config.yaml
d_model: 256
lr_router: 0.000547
init_std_up: 0.0266
beta1: 0.9
Below are experts of layer 4 (counted from 0) of a mixture-of-experts language model. Rows are named router (the router's row for the expert), down (a neuron's output weights, with its number) and show model dimensions 0-255. Each number is 500 + 50 x the weight over its row's rms, rounded and kept within 0 to 999. Numbers have three digits each.
After each expert's rows: a language model's description of what the expert responds to. This comes from a sample of Wikipedia text that the model never trained on.

# expert 32
router:471527493487473479566613509547460401494563603416470504470499483446558592505512614563522486502447472446540428458629562503489471467468464503479539546536538480468556584627570469554464469400459627482466503544519555542508465549506484498569484397469487501526398506488540492532490429508535444462560482542449589424489477504506491411500438520464479486549455491479488475583577529565406456420430534485462514463409545508566480513572527563505449451442535392456512521518511491426550550573484511543476501464495509510488510512550409502458589392580454415580462403550548411460556477486506484477525446477391493572518411481516494492481421552499574433532368490461527481487478524493556577524557490468493510470442516491488527524530584535487483518415517480529455571597491509541529448548461568
down0:526492495448508514433477381439450508478458539487531497533454540487450641500511472521533525615551523515566473471503460543507397553561519531535482512386577537468578516499452533519560526428480476512455483498512507517449573581487547504449383531564396502495532488488476481480548450523434516516510489479488483559582477500451499540462585523498439344459418541525572423505471399472528517517518465571538578505623464501505443487468529396557542463512454397594464514471422467503552605406539606579524461543548470522490404483496483442467633493495523431466508559483541560515520518457500531461593457547561499473542456504510517524404487534524459541409543388542582443493386516525452555480461489531482446450469445512544554526493488497499571405567525487481544500468525476458503552410510552
It responds to: Vowel-initial name starts. Capital vowel pieces starting names or acronyms, such as As-wan, Al-Ittihad, All Southern, E-DO, Ar-, Am-, Euro-.

# expert 24
router:505464471500539508517459535474401538493431549582568528470515480570480463410491517481460561618545482515487537498496500506532533489504541447520504446534502385506504517407507413461495427543496578649435506509432471565557490504464514470578467527463540542415470416576504544458447444419501595448468547500415448532468450439443538450507506479454582450538555427398610436491510523507548574529453468552500451492441447547512435521601533467543481461479581594564474510558532542549583504501522423548457501478544564588579419421497541508467492461477492560428410576582531572462513462580482525457511480510434498491480470505503506494541479397545403561544500557489484450505474442470509555503546448603580589461481473438519568511486495420456504499472552513549434471436468566514414514396433528
down2:452463531423454435575526474539572453528518530535407528452583482491514545480584513520544506507514538445491529588583522516507445525557489457509534560571479520495523455491481501456546446486562413551460466367576437505496586483520507477388523474454496478536459503598525526551460451469417529450518450507422483545438465564532489570536474531428588446424527331412488578574571521488465561531351477488411550471476562469520496580516485496497499581492527472523615490478467586561518484543569488448474510467546437545446441463464556485466527525478594528460438526586474521534527506512486516491529517632435553529560529461427485486450548466471473519499470486573519468454476487554499461457510587432447532488572547530518405541390478433476569476525500469442403550475517511482445570386431518
It responds to: Early digits in numbers. Second digits of years and counts right after a leading digit, such as 1[9]86, 2[0]12, 3[5] years, plus number words like twelve, seven.

# expert 6
router:508435493545427544473518414516544459572437488567520444588504496513446493485574446472500505503469542543553457484384547400472455516507457481468453488463528467478497417458473595582483449561474511635483565502531501576425531497498518524469465560499509513409580531552541441465558485501511551456472548599447523510487495582504459522432440497470478620657531452428490534458489481429489508527734486477490518501531497515494449405485466448482502460577497494579541575467512486545438491452511487462464505495482534446481528350563452489470558527342460498459517564442464542440444571470550521557444389564422481493534479549437514487470521505416484446443531402464548508477500519481511513592472498453498543477424459517464542447547519496472519558534476467461465455494520549514535449595491523
down2:520431484615440488502471522577491572453627545508477495426434447543457583586509585491494509597559499443482510511451531512454480499518511547449474481514477590561494462442489578524519480483524419444525515571471493527413502472503549494484605499471453558407567479469556412490551511430478465419454595463593476519448513560498563555516452509523438527471516451542501587609551493442466391490458536552478525502450421441511560492473513501498443494483574469539445468537503568486502430434518509608543485476537509494522411513552544519468511519543516449508502554432549554566420441587531617477476537550434486493518509475342492477496514509547511432451477500460497429422532468512532503533501467537494447552546533514590458543533507485525382504545640483423468451556577427430413442500393467
It responds to: Career and institution nouns. Common nouns after the, his or a in biographies and sports, such as album, club, season, contract, election, school.

# expert 13
router:585543526442543467529520557512445584424535496417533445572499512455531543537467602421471543537451542437487504578453445447481412434468526453532535419429456526535512488455478484511583505536576451551630434520476415587480438509488566402501458556566489513414499548547506439442543537538573505425436456538510501508539569527491511471440464582461543584487440514501496528540578568499425474493570505542501506520621441540495564488649444453466521502580463458486507621507457526503484476469544445453576496414536511590519435469634578469425461533400506476410533593420511481542504502556451523527480508505529506535483560383493499444528515519558435482449463529525444548533470497416489526540428582511454477469539507489476540485504427527496475509530471473537471528403445528524559513612493507
down5:469517524492527543516522524440610521450541582547526527505508536496467458458429472520430489533452413478476511501563639550481482466489465515546506525568523461464429449527508590483495484497515379504480433492542453603411517446460504541518510437569397678467522517478422451500510426533543510498534493427457478570513516430495510554416544566499476394451469523535496446505518507489529390530418541597512461510536503539493428507603553489437473385589464570544410478456510533525514530522490499518486524468485480435534510479495604503512560461545524406691440534524500521515477455464550504567453529523481494568514485521418509534407568568606453536527503564450549430520496439536424555496551382479510449521464507506438450478519486491556415472528490604551540495502567429463456483534512516
It responds to: Plural and derivational suffixes. Word-final suffix pieces such as -s, -ies, -ers, -ed, -al, -ically, and plural nouns like forces, troops, areas, services.

# expert 30
router:514488506515537486495512559490505401557453510573530452498493444609533554439489549492550449625520455447486422535372609464417504465521503497465489629541523430448503505425505527440509438500527407635469554485477414606542433486553456421523499567549564504529475455385472566535475415435492554507388528476632492480505457439542532492542526426522526541485442552445553461514473522417483512489540542463502513425448536452510502422402481641541529509505604542542546414535487447436412492526592511535478526532527508530552593541481439573532481550604508443399556401495533555454502480466511450524507528513541517515516514537552481505473496506497495497481442528508470534475499441548539510548421499482474467533579500473417500520468498415508458481508449470508531492459534456461632536563550498
down2:498580559535590412497511577435371498517526521538428547519433480480454448532470537564471569425566443540539574525484448553473469492507505507551523523507486506466462498546576524550518575548385560484466497543426464472420518458569508485557526481459559490470494489548539508499462543478529472365563515569468499478578414489486484569479474592491518456553421496509572438468532440470475481406537490584412499362490597565483492604514490470536412529502591455509531437438487573513486619470505579482495519468423566488443460430511532461507558417492466507533547520436484491475496454592574513496512569487398481486425494454457497463481477525565446489564553460591458554439456538514483493466415548517544519478442530542467512462495545521466467465568549398519601486483566464386548393526541580
It responds to: Clause-linking conjunctions. Conjunctions and relative words joining clauses mid-sentence, chiefly and, plus that, which, when, but, had, has, and commas after dates.

# expert 56
router:488387514448459518510569452416515501549544465517530476491580557493505557477562499498489533486432464469427519560485501547485456478420479561532487504543515522512430504498567457429504563470519544439444530462567429538584405488517463565504511470479547480536491458545491509577472410418542540543508445541535458492525443578508472454542508480472502564552472525463544471475545426532514499509607526538557564649536452491509485545429514456451467467458448486477556438535518437438526511540423560527474445467551554544529470372385487547468408455421490450433509492444467472481422528406492512495520546413524475505538434476462513629493529547482622592421567485536488520488553435573551470543573446492414477514566575467375489567446616494450601545555513562496522560637528424504491467486495524
down0:458516572524511484564444529502551499495474596508464520481550509488514524552512546422488527576504525465577515476601500515515469489573508541400486438494500451473499511519459471563420444432506437587589511459433596545473429511459497490458500539515508543481433508486520465524505514476489552512449524558456520502578512434472606609471445501541565458408488559439437526565477558391419465513531538468468517457519554567553444459472490577366460479513612510482478511480501530496499556594542493445525478584614469482434536514610460590509439470496603489464547524361514525534527528524528504473485424542524482503563553424577553497428562482534428441429482530514495543360440485510497513528488477410481396424510466581506454523505460476506516365517590460466575464438532455423505429488417525
It responds to: Given names, name endings. Common English names like Chris, Jones, Steve, and closing pieces of names before a comma or bar, like Kan-ne, Sand-ra, Sandh-ya.

# expert 16
router:493507472469472458433531453506537456466514435458459508567457471537412518607454566519533509442456560541536517462609422612561569505575523490551512480506466423558473553603455442523438445531421538489468520437477542498511479383574444530581544584475422444521601474517408510460494466470547477417387560491448595554474490467520452474450520480529489481515531499479373444517486560533576553480459517426477463596457500454556528523525528505596549466575452562464459396592438470566473433535469485500513435486561574435516538454541496477552513431470449583545554531482534454457452533517432506451441502467486469565497539525437472524398466535560485430518498479488410395464491479525505517440506406471558540422499457374506555527570519512444511535495508483540443575573463581566511505476486543
down0:511473465542432562435453492410600479464489591455425435485584546439573516426545461498455468445462524558476497495547442579485447492542574567552396517466509496497547515502514532596449454558553453638564453554521494572506511558548557584413613527430539554422516557568492495531381470439547474551537431439501485432486462522486522486563516453565451428424480540529411487507460555403537459470564430463489533441520435565489414498424469453541537420448494469560536484459549489500520584585456580480490574582452432463540413513520523430492541507532455494488445485488510537542535432479424514520541541481506503527487520478479507526575436462533478510494446511554490546474434450485507458476532514571447550407533525513628539458633493501475426554528542576518427488557502489449453565557501544
It responds to: Capital initials, century digit. Single capital letters or name-initial pieces in tables and place names, like W(I), K(itzbühel), Art(em), plus the 9 in years like 1969.

# expert 5
router:485514474398478447474547407498524619494504565456550468437529544576427506390396516509457522538567501522556537478489484396539530455450584476442393510505375453511483596428557421497551456436458422567522501516453460526515494511459521527417475407465508497480497396546453500520501499428493577453468428590502537501610455480584517553569503501406490547496576437415531492480578569443512452515488537551492377462476545536498477524482597507551492502532525523473515517493510587558494528508449464614417585441536511486584453518498559551516431409587477496478480444475479521519547466500530523451553480492547509508614518433450544479499572466515432554545480546412455536471541462485478603488549508531516476454478448444539512461443597529524525435456557526465410511411479543512461500463425533
down2:523516529520504464475461478526550484554547503549536575488503501454574481620584591466457497485549472485451486486529549411463541546532594488553533370547585481501514539506474490578550510463524544491502486492479557420524506451496537476560477375450468598549590452504547409551572497574477402457482552543611490443585422424479487523507522546498510559474477537513502506461435532513451406451498510521571497480504493477459524532563486374514408532525526522534440466432473533565506528514481530549428443502458435565408467545472404481494497429540547508463522467377483469526449556467474447469534592466579460491536492549382476512379419439552516425493563501523483383525569504506464460469560518457534550510503423525501477477608550557575492512496539450466559476478457557471491606499428377
It responds to: Digits inside numbers. Middle digits of multi-digit numbers, mostly zeros, in years, areas, elevations and money, such as 2004, 300 m, sq mi.

# expert 35
router:453573517469497507574496488542512494512640414512372448482441499507522447601554532427531431444476488491443525500647521487402496549480473491569434520446541496460504477432488487466388441564527398454499544447513418536488385547556458524417494448522531455509377496479607481476583460490533530501636491526510544516463532441441531543588518531516501570438498605496501551560466503515541440586596496496510569547576472567528532484577431483527457544540577497547434527522433468483507462492514476520449491496514454473533489662401551555439492487459562525423512475437549486519549548561512480471564492466518460510492586486445547523485549439484539367518564478491482434482508522463570524522574529455555507462481467566564497532524500492526529479562489477479461546521475447478375552510459454
down18:533493495486619444535449468568467514459560524534455476508479458509507481429572534494519441455536582446448489515525478547458539460510477538457522500485524489441479500475516510496559481477510557626496554478452533434477465543421455402554456542472510462526497578409491506528527504410553403489483552450515470524527605448512540492452429531495595480483539487439587524443401672540483589501480491392479514465547504544524551534466526571524445456550509607419500501450635541402474523489508414472524489475498533487474560511460492412497553464538549430454437440474530427496465371497421448473573491479431629471543472524512533520580543477587434439541584515578506488354489501473445545517452535511394565568496485550607496565506458548532570529490550459492451505526534509446469471464514520
It responds to: Table cell separators. Pipe characters between cells of Wikipedia tables, especially at row starts or after names, in filmographies, election results, and match records.

# expert 15
router:495439506460477454509423431494470437547480488563647544468430500554519564573569505455478657418584511386500461458517469537536515470568544540431506426518568491605511517492484450459505491588402542428499478401519577408426440567445447463416553473400433465578481492443534499603519461456535489424425514487537528517458503484470497482495577462469523520525583375467353501530602475493486460498455590515507512504482546507490512572427544494556544494506454537494510450468534511554468476542456520409484533461444489441502518558456480470502458529422492601551475470519481432509501530524476479443542528559477478593503561647607445489509487541573497451475556545523515520461528504557532409542512510516529405586544484520446510496561498504447467527546582500498487500549532534521528442530439534
down1:412501474531421504487561416473514553476424528433459612547510561592436536497494492508571539455481678589477575462408481589547519560518427491450528492519419507408500457619496505507511506515465523440469539506409556490523578600495439449404515484495591503544472499455491540525523504495476491597503505471585510463537502472558528457479501486431510483477531409485586406507562529443497532554514484520583504480591410499430560503428540493512432508499518501458615491500393507505486482553488516529540480453414500486512497556627494492456481428514513452447522488479585469502472626550501498482453517482593540446511563593417399510489495429500549501430519506498516506483489539486430481484469404489567453596535438526496557525575514476436501425434472498398509548500471522546507493401565476
It responds to: Table separators and title starts. Slashes joining song titles or doubles partners, bullet dots, and abbreviations in sports and election tables like Win, Pld, Vol.

# expert 55
router:511559468512409529438505551521538577580424509507593547436476529534471492492504478530478513492546487499451542527357569458550404422520536500550529476583466540533455509647614501544569477463480537580478467567571447555511550557493461449503438480560582499479496525530543504566530482427464499487404555458453517418556508470525527552533486522551507531539483445548516494458496491498490522568584443477486587479525518432581535499499480469504563507506497425452453471499495621485466435468545427474417533456548479386415466420574491591533432544413528551516515632395526429445544464523445494460535457549531472459483539530498563424546512422505469518407443520448442490450405540418470493501552459604484502433483437458447474578528432504498550548509423465505417570508575509465588474490496534
down0:495463486548555607491475467497559387468478521485418437408405571512491504562465555500557510415493523485511518452467454496558510560458516452458490440435502562464568626470434590527503511484548483478481498496478516546526465426469478474492566519510491499536554528455436484586530593403577447603479530573535477481439517501510507506500438556471508481533521484518543500478501538498454477574500445543560378527564469543598377498567404598502483566482475481469496468431463476524510521549468475527576485569415536506479598541473463550463470415429565525574526488501531487645393471466547470419581492494595527533495565519489481449452636540516496574542503503501561523510468481568473411542400510455459481538549407498416463492471567510505552474375482526456525543449420435467562474477498458
It responds to: Quantifiers and abstract nouns. Quantifier and degree words such as more, most, all, such, well, least, and abstract nouns like investment, property, production.

# expert 38
router:497430481580489522390554451498528432433448541490563518464490482427521544558563494478500500488470461535519454482583440534535517522566479487448536529500443496383548466534520574467427517589458642483446481525500576397551439555516458541607515395482492433539535551614481524505528513565603461491476531480524519464430492592524538418521528529534398519584531448506510448545518567552530403537527565469473411437475512452490487480570596515443577448508447460561582427507521472501516528519397513460454512500423488561527537654417386532548549485634482463485489377492513445507548501473544482516512476511420511530430460476494474555530478532452516451496452460440521500526539520529533504482559483443468502527505535568513380450562438513484429480433608492483496486556492438501509464523570483
down0:492560480396482503513565459480483501523520583554516480513515526551592544481534495516568516588500543570530512429464519492471462507441397474486567574465470527629443502500582530476548536383492437487451508514457472514524592628499475443479504579457523556523501628441508356475483550459443470550575534587453460491540499543434537547454526533506479471580556511539505400536444499523605568465449566529542456442492524473501557524442515504411538489581423471517490456549464526531470431527511567449484508506523467502502468502471421497419463504408575490509474512560513444580425570422408471511407475540505553514522498503464502458520503523572393558508571524529501390433418520486426459359513496516566449480475569493450469442521489542446556487479600472507419483516510447563549441483453586
It responds to: Foreign name openings. First pieces of European and other foreign surnames and place names, often in sports tables, like Bog-giatto, Thor-pe, Fri-uli, Port-uguesa.

# expert 46
router:503597527488467491465536523519501503450476470465602504543519574560462596527517454473559566469541554583538518471520508473502529476448420490527499539477551481449534416392497431567448415499401516487453408532428487484428525448462529434448518530555594485596481557478565608479465545538497468530433501485497481498428521521494567533510443483394548460471479426546564460395475501434472521517568493521537505557587543561461558425536546495452420567567456513531529533469483512566471534461474489484578438404387556501504464286517532522461499469439571512486463543550459519531521532518486549527447474514516558496515515584456444529519490454561430558424498531540484534489502461553585397472484544557557464478521515410561525475553432492578527499510434455500556522480493451383648466500494444
down1:483438514568504464545498500461520537588540584531552476430554550574650504542489506493577432476493497515498388558524491545474517505552528493526506539418499574535526500527499571417491554488526455470522506421431382542424553497493399508501542527441489497535545505476424393419487464442489551357547442523537490496500568384469459460523507501500513598339480497505533549501586470580510453480586510470481505459478539368548461482473413415430538550501527488433455504480502540496395511549482443521586590546470496519406489471597504576431486514553589464484477508440483511522397487468498538500492530497466561442523508494515487530425611492639452454487492571487556451486471421513493529501533477463514447567492490566484545490558534471532454461496555516559484563565475490500426526437445561
It responds to: Word endings, closing marks. Mid-word or ending pieces of ordinary words and closing brackets or quotes, such as coron-er, seam-en, ), ", }.

# expert 59
router:485541473554607562492529556427378453471485498546411528524547451582550459422439462433516518555455518492575441469322552527523507532460497516506481568420535556514506469528517429518460404488512633509529552463551547457565576527533476493498480530484589584506486530626600531521452419574470489481572522472444440453410466544541488495519490457493409504489529448565515484479435522539504573524457538532573506528345422557445474472533541538511475598489513457531505447479513510506449477488537513500511498542430483551425459534474403479419538566568465471546412539557471590544537482521512480554559471380511445517541555534510535508488470549560504527566486553544460518534517373454471471566530532481493525498438460466510541531500554367588472532526459438523559448552508516512467570446515462
down7:405549490456563466514535489532568483485523399546483497456557500543502443486536548535536472514512481509444476509425569497577425523487534500483568508467455497486519474401538528548395526527453522487447508541507478524421497488459529322493405532505316437485545501539402614441514402526562537531497583460508471573515531451498469497446502481376510504473478453406538578547518575488465433457485451468413545426533475527490487484601464496547431468427486459542501444606498432474505533465457464503439518514573467522490492435392578423435586481538491469510428490534554476583522558542552508478477429442477457513479506519503453533494463569459401493500488563514484526537476490446586519441622476417567534481518565566487571488601480541468505500470553529442550530484374488539570462500519488
It responds to: Space before numbers. Standalone space tokens right before a number, mainly between a month name and year in birth dates, or after table pipes.

# expert 47
router:424484471485429556519479464544520525478466357464434493538448496497564491533478513490508368533536484486431553496467545505511395551571489500446467506544460500536460424445497572488439532367511521498606527542401544514455585501522449493477455391521465511537499467467502527546498518478512494551471540482522502544557531504502481441550454525538470529498517464612434513468545558568485480519525534497451441461514469482452377483548463378550481489455530477566401483462545507520409496521503545562588483482423397453496631457571527612607479425487463445545525496552493568458537536543479540490515437476430497563394454462517496463518545461541520534520530556548566457492414430494540562552427435604507486521391623505578559397539507602529525467488490585503460433518469521551514527522536548
down3:529505438456538419497430527537517512426477515445539560500500553501405516508456427522533507528385426620558572444466424636498527433521556534476401512481543496410580512475461465545479491585449607440421479529461441474483520500520450440559550516511534514456588554445545483441468483483478446489525522531472417492489486509512515504561425496531521506409519472471495514533488464555511546531505461504551660510420484503493594504575477544518443490549522506471561451462539401499494542544450543492526525454465512526519510480431493487512531438534454517481498435621561494439497444639554528591497606513556595518479585448474466612429474476458523498492479545514385454470450528391517438489549442545511426506567470482472528465545474462548469512507504593457524509454523334599524487547473477
It responds to: Infobox list markup. Dashes opening infobox and list lines, and section or field labels such as Phylum, Occupation, Youth career, Awards.

# expert 62
router:500516446444546482506486515407512554503547467451385519469507481591529551455553499535500483521503409468472539501474498525494575503508539581536420454463498494531530603541497526566450400554475506547509489462460526451567442532486491549400456477473502453487520567552560588547542459516491430457520473468426513512456451448641452537543526507464603585463522382515513451388487501447381577472377523508510508452532466552582512503558492500494462457496508528488448512522469492464601544443474508441507537550487542490538461592439483508418577508621555467587456500550418495489457546478517455471646514580500510505540479486494484430505359525601474485489556544462443524516487472553519554508548478441557525487481481492594470451434499608485504468469467382456518541535494465478395526519633558
down1:586513508512402479463449525552431493490492521605531494445447569432487501457461452401618525499385632511456411494487526459520468511590510568512466592497534401454470442479478462476463416513502542476429485596520440497552563543517456577490565565554526438524486460493510507410482459506497464531435472576589549602618525540439540460490442503525432547557487495586442505488485557481406535457597567361486482500516519474568508555575592526405463482472531452490526565522501610575540467568492518534451564545401447593486470495462517403407491450509477497477454478405479510492553494574563550524443551434493451435498484476490453516428487545497492489549466478548558577511528495433484467519465525570564455472488507496555489531518502515461490415503448551603529488468456518516484568499479537
It responds to: Parentheses and prefixes. Opening parentheses before abbreviations or notes like (north), (ITA), plus prefix-like words re, un, out, under, up, air, New.

# expert 1
router:531462481620508452517544554459510438493485551478448463452465542521542456437519572476489451433462535498475505536423522472505483520474539466509534553542593606519497375609550535511515479504531589618529499568631511384443561424493424462487501566555431512516515527449532465475489482454514540533557510398470446419422498450556443485516494579544506489496522462451452512454454556521531451436497533549507484592457561518482420517493538443459531480507451628519544533505546511446509438483585563483446587430447504510528528600540382577479524604514549503499498581561470578522529519504568521462433495467517477541542528491469403451542442533556467577510471499451630479480507565505513448519538491609596511525518464513457436529462538488577440498504472517573562386547407534447502522572556483
down8:449531481507419602569504517537523505406463422477518528440524515486564472481499448445548476554540520608534589518503457481460528550460611509526499573530489428532512474510469568567519498466441582501494510521535457479437604557490506466490502464596496493540517543483473486541537485510486503521444414447394502508446576498466493301525559389479454511538525601547536487592489501491511451510459568508545540458487503472410561530491547478485448526460513495502545488530510575557469537463622514429612461553372391512451476527445567464488494522481585442480520462519434578458574466567524444420432487426606494522453491422502527432459571506473460466543436499456477509521570459510531581502467551530422460458449455505599553517424449461482500542516515536466573564414450608483552455491517546
It responds to: Table and list cell starts. Spaces and sentence-initial prepositions (In, On, During, Among) after pipes, colons or periods, usually before numbers in election or sports tables.

# expert 43
router:556470452414517546554513541526578488451507584503357484483496503571475548507502566468510495500555491430502454533583486501464434430604484550500444496503448528438493460490402454579485554564501349604414468439460505528483397510436484447520508467617554504510363507484510506467555539474469479500539569433482559518462514460391578535502555516413532615440492645486476493568590556433516451448590489524465478469562502514489536481494459459467502475491515377524417563480501465518466491495508532453493496509479552495484458618479587522465467576490545485552595506492511460490421505521544553488449523586557448461616435523457383512439577534493449447571555534527432509482471447542501564567521548491519498481495493536439494557518430473451525442485503477465464467487535458517469577545525574
down3:465466522540469508476494591534524469598558519529570547403493525600554580471487454486453476566488550508484607532569597534546522475550486478470443551592524475558537574534483506507535398496461433544570430393550508527452522461458534454459534461453453621505523412471407382435527478463448532554455548450458461513525474517448539490509523522490525580439527502482509449515522490539461471488586465401513439512428501493454526501548489548503443441446499468483471459445557545462595537450635502461475504519465578533495503506506461438477549506516578517513417566474504430494497507451532437527526560565465441527556489506520472505513566452502483432362505448522421585456395486497581429587515495594444483575509540485493489343512414481622577523525496499470518575529481480471382520489529499
It responds to: Table cell separators. Pipes and semicolons separating cells in sports statistics and other data tables, usually right after a number, as in 40; 9.

# expert 61
router:475468472525510420433552503504502580417588511485482429467507588499494506507477484519592522450522455499503628451452424526469458546468496465497484487453445447529592555479402510471421517471468558465555502498492531523471367506405493555573519585528563533432536489564454478461428513525510476531487496525460466468633553427530451494421479538399591447528453465461549574442493481501458522549565535492457480593471583545402600537594531473537463634481387466487627490559527480553583524461498557397554482540514396528477418477466509532419513525498417444503452553434527466481499480481524514484494568543445580456510470551538582500494508547462426439450588454524533421503482507590460530550422492516588441610542451490533482494482503494478526526509473550537526489490426495424495492499439492
down0:413463515429510556428571513541548509474490472531466444548465442524515540414539494519511556503561488485496509539479408517451552475484462487459593420593552451545478433477518446502501522546532508512448485494457550488519478366561535486526535442620556491493469465408591565498537390502529483508565541454636514492526466478563420513540525462481557510490605461512618458537518457605545479533511543454519499444459521457534506498519461481528445484507569555489517498512484509536527423617566442517536595423527498545515497519503518416600417424495508519459466538513521531442432465404459488416454523596565520482560516466439482498470429537576500494464406528461508474517448561519457498491514487525428557574515522544507528371469425466523464495427404473417689432502395483522528557493470498
It responds to: Headings and capital abbreviations. Section heading marks ==, capital letters and abbreviation pieces (CA, SC, FM, airport codes), and found in species range sentences.

# expert 22
router:480460506428420468460466542564525559588500471452575563506524466530498586542470550493432490501526496483638482442541469482460433444518546558426556423479471584523518497443508501494539461520578494501524493525496487477521505458452562473536442563532482532548568467464587426480563541567434525473438477478612475507598458511575458475534524512387503481486474490498404541465441501447436481502615459525484517489605590539490466527561505488551525509476538513562621496566465512495406439525527536526473503492429504429446483327496440517520497479370516518483520563405564419541486522441540507492464518599455489528545430507432526465481532518486398530397477445481509470453458640571571446487424524460402520460473503537475477517521522528492583549419519423547507412413468446527554507527530444
down2:524534469576502479473518411499528434542566465479482517419540507517527460531467471572534509511454431513501415518434534396465479506496471489492488570583514569586536496496482557441556458445461485432404425503440490548522485519592456487569618575431499454626464485450512448445563486421500436379501531493544497522539535463468531491519512463429538465444480468457625532392481469545606451564520479581468525621545450486473500544470498485462480509502422612528441545495521521532490517481467493488481563515477490514389465534470511544506494515406485478457453483554512490538498454466538430531529550652434603496445548477523448453561574479438480498491476553430558589424465433633520418479505533543514466466528529522539566482469432439521456619531571544551512479432595414491489502517454524
It responds to: Abstract head nouns. Abstract or topic nouns and suffixes after the, a or of in prose and table headers, such as forms, social, process, vocals, (Not)ability.

# expert 21
router:492540430561488491531471508532491569464542452581490438483501395475498548538507508574514524555472518458423430418517489534501481478535606562518478437526497462513570586415516415506455553425501434450541495481568524484485443496568607533556400565444575484430494488511554460529497534468502489556480524463444528468563449439436458507520422536480508464550538421471591496414506513527505478447497411465527529527577489510503508524543537431538585422505503437619521447552446458488544547580574515451541538442472500466526473444453484481451536511534563506500571512465550602521437547455412530481486574502450580512405406440439602430472597467416510549439436452510559535421469558484440572520551510503538545463438495557502502571383451586475499500508523390522574469411477465490469559465378521
down1:463457535526573548424496490504645524513536599581549538555474467468442597469528548553513559442582470515382576543531576473498492529501403472511448423519519461440446520519501553539486507504552450474482557444445537569465482423598462515598470501536414533482449581501576480526463455431417486485356504497472497506516491528528534524511503560606597413514530421542567415591523569561550473516482502431443516441532463464466474528546557419455446389531431432563591471496511437559432467511512477523547509505447440492543545437528517536546524429428512452534549490418472453464481496497519559500510406471481526408493475482461531538511480397601453482552578585512515491514514395478485648540468506477532486506556472554462470490467482455468449531442502499487452524533479581492533512407521495
It responds to: Ordinal and year digits. Ordinal suffixes like th, nd, rd after numbers, first digits of years and dates, and words like early, late, born.

# expert 14
router:416494493491499368503387528579455541516470483519433487486443498527562441453525535473513529527473521564572491553439421539642576544500541510464459504528512482611577477470422475364519459517493516488485511543467645497455562499455453404499552592543544480486529498492588484587495497494579512587512445558447457487578508448470455541508552531493489448461562501523520434587526468486553465464434520554497516435474535475456440503651552512459411468431601417496378533541507496467558456585532515550508477517579575505534419408538520440532483484570584551521485546484516500428483483588582440487416580579531572490503514514568517431460620470552425469570537534530573527452449558502517509554494436482488481478525484457555485501502477533478466530587498490500448518461469510530490486506547554
down3:492485452476542496510577421494550504460552408429407468393483514426504446596569542468450451546553445392511548528543482560510475602560560481554609437442587527491466502390559452404417471488446488536538572584494402486441479470442450492448403540473512522472502547591580589518503515436486548536446614517479540523581551439512488556541580539603510441458581455528420535485435515429487518569546525498470555524469518436519470449488476394511476393496437524468446479621479463534488491565499511480524454506467524542588489481573492534531508569421493437542497496534553509454422497481542548451512523429505444556501438447507482485462496594511549509527448521512541435466563557548421534465497481566515540493570444545535497448492489527417502542539469575437457456475463598433506485520529534
It responds to: List dashes, ordinal adjectives. Line-initial list dashes and "List" headings, plus words like first, last, next, only, except, and the piece ast in hastily/hastened.

# expert 40
router:471544455483546464554493508552562534532434485435555464508554478487499557579459530591469536548622570441500496488567497558553456443479562576492414494574509397546501504360535457432639428400464464503499526606612443532508524451467506453580522549466546474490521482441436517514480423432400450425553546487518527517456483472598486534518465453423517443559516436468535538446417529535473591444530503479493477507518500533502485522608480467499466478548546548517424525413459533498501526451444529476483489561568508543488464485381497455477520551530479514527490462517563473527486378561434487492502508447533584526504445557440504438512555439500439509532426455445608476476510621552454542490537569549465462537582472467506514539548553461473500501476552520375448488542458466418549432447470602
down0:472480482464318486424507451525511539568497529485579486533429586581465577491467518501529578537478497538457520487485491456370504517400487539423521465578519511476525498480518486383476480431490578400545438467451436546592474587562561510474458549488497592496525500474490570448502516514416596568597564468479490453536484490511406510520440516464552601564544447563486511542454481546490423458606544487472428546483464547458514517522528623453561517488491442522563459580430476531603489561504475494514446355456481516574542420515470504469501457461453493423517448519554457503554521461483504489534489478470548470346487570506538567489438531449454434516601453471549511562519443431495535489473475471547452562426415502466459491573515457560528572502565566495563513538504466511502490507493516
It responds to: Leading number digits. First digit of multi-digit numbers, especially 1 in years, counts and coordinates, like 1951, 1,349, (11); also non-Latin byte pieces.

# expert 42
router:525508396549535457566593422442525523451443428510387561444458501462552428522482476450506544463531447444471489475569447544412547478484493490451525379493469551521553451549563409380508443547471471606491416617578428454559502510365435511528539506425512488449425481481524497537555487494569537560509410414487538556461552514485473559524527509618503568460542534493475437550465532517504473454543457499503564518561529528551492560480506434560516442523510541471443504519460506492438441490571545464546508457444501531553476567520490522489544513469547487515526532407493528498525450420476477447540583442487468531541351565496467513538542479506530489442486669460475512434475482492566453410566492607448437553417406523462511443572549502477456479507449523540544474540499434462531445535421500
down5:430500492522468529565472430533457531475512451479558493497515469481550485509512500485479460433483406469579509465451557539561520515456401391462547561469460493546484467493600509455429419457581540351455425494546596485488497539519568516490539528358606479457498506499490499544426520526502476533508421587468510556557477561515497480523482457450505475440435506510566460525418525402461561494511527591429520486497462509505558521467555351545488583499422484469665439504491501479540491477444503609530477476538528527502477387486555507530547578494465575421538460579541455458495547459571487487498509460544525611471474504537576507480548492383518529528455487522548499608548491498557508534532451466497519496544507409458593434481606450494550536530412576534503525540540505492506399457460404
It responds to: Table cell separators. Pipe separators inside wiki tables of stats, seasons and election results, and header words like Note, Results, History.

# expert 0
router:466471460497438492462531487526520489582604495493443551458442536483446398531503492440509597496512525504555523610441508564456529467617527523500496537502427478449446422556476435449527421457431509424618462545531582455439597534449472524439523589476474435432541464488435489552517445473543488555471448506481538545565549480525541519484525486529505520457469470468425452597538534410444443531475434462460526678517534528577533463462485471548449527453434455522432538460520420422465624562495528528587421485490601486555456471452579419481572533525544559551577503572505544484491534442548478473518555517513532458536491420460529491532442483500486535465548483393486540522543566476533500471409515410535468477539515492588546459529611541529505581549490427534468448525591434513468535483572547
down3:436472479546505485483526466533441444514487526424567470438562593546569492481411521512472507497564508502404549503502520553514477504570483489503546482497436376519533562443462549432453472493537472453526625460485590450489435497487477486471481582407550557472637424472523416509483531541565491569502543595478557540560550601519475586496476447494516485431515388496399546517577469506491504603384435495468357427477512450573513526456419567595506468434556497466471478502467486347546484551491493451528494530531513459471583561572530472525517562463488522558538471520482426456546480561460542523499445483601414507507474428435499504525445580487564526470484557565523506488460492591445575529468520456491482489420537487451567456513509604463417442527441419478498489515507541529531543549512468
It responds to: Score range dashes. En dashes and hyphens between numbers in scores, date ranges and results tables, such as 6–4, 21–12, April 18–21.